Below are experts of layer 5 (counted from 0) of a mixture-of-experts language model. Rows are named router (the router's row for the expert) and show model dimensions 0-47. Each number is 500 + 50 x the weight over its row's rms, rounded and kept within 0 to 999. Numbers have three digits each.
After each expert's rows: "comes before" lists some tokens at least twice as common just after its tokens as in all text. This comes from a sample of Wikipedia text that the model never trained on. Tokens count by the router's weight.

# expert 22
router:543436545558516472448518452437382469469521541517626413447510438488505536557380517451523519567549547461540535457526564453550468484429533516518442
comes before: " The", "==", " In", "The", " He", " It"

# expert 3
router:534538535516493528547559467496595495440471559539440499413426547473440419421522430449483437559498463462526443554470526495492453502518554467544498
comes before: " the", " a", " his", " their", " its", " this"

# expert 18
router:499468534437513602567482453509501470606508460450534553496502510545359443419487559544498529457498465492519490565506578481488554510517540543546494
comes before: " of", ",", " and", "ure", ".", " in"

# expert 23
router:459396498485546502577566518537528528439486486527464502462558535505428532413470536534528473523509440408561443431494545488510482504454442425543533
comes before: " ", " —", " +", " −", " A", " L"

# expert 17
router:630558521462509541481488607521531461505503519538518515423414491438482580558521511454498461474428517492492523490525466459399534478452464544487368
comes before: "1", "2", "born", "C", "N", "aged"

# expert 6
router:448519481569527566380519515586489497461466502466480525572552603371522537504462589435409524487510464550475574435476517517516482460433503487429553
comes before: "-", " •", " Born", " List", " Country", " Coordinates"

# expert 5
router:581480462546449503517500573474469456575454553533510492503518435465570479517542495525471455418573534509478517547592591540574537518529547471490602
comes before: ":", " |", " of", "\n", " |\n", "==\n"

# expert 13
router:491432400430577480579470465496515582487462551483577467583564454620515523443420519398442596422495526423501423516428521507535506503448499476581484
comes before: "1", "2", "9", "3", "4", "8"

# expert 16
router:411620503417587540455499469443481555429476470527537499468577466529531492399452530469499468402577425514442475580388521461515438417468475548531530
comes before: " |", "–", ",", ")\n", ")", "),"

# expert 9
router:497462490550490584505430482413513484485445533450509428542444431563430546552447487507548497433512583483463533517460410451497538515589521591446590
comes before: " of", ",", " in", " to", "ation", " and"

# expert 15
router:524555390464563492569481502540480544497494510515431469492465564540507572401454492509541498480496549456524440490477517454454516438395520415487488
comes before: " and", " ", " which", " but", " who", " a"

# expert 31
router:619443495482528432567471476387442427541516539516526564466599550537604549431484455474533567511519454455539486507519462529428464458634513489507548
comes before: ",", " of", " and", ".", " in", "s"

# expert 8
router:474470574444509487477470471499461586515445514429447491538473519554536509464519561504501548515343565453445529534510516466519419478484510444484473
comes before: " been", " a", " the", " an", " not", " to"

# expert 14
router:476462461499403522501538481507503498529497393509484557412392519510510491517584435443462498456547462541556589523579577516435474409480476541459410
comes before: "|", " ", "=", "===", "|---|---|---|---|\n", "=="

# expert 7
router:534586436426593462428503477535569550477518459546455428578471548614485518561481507564524507493534519483522586554420521453561500566442381489464418
comes before: "0", "1", "2", "6", "7", "9"

# expert 30
router:450577424478521492428503530494452491444517395403501545516486454479490548537480563459514482538522499467484498478482500502460446489532462577474454
comes before: " was", " be", " the", " that", " he", " to"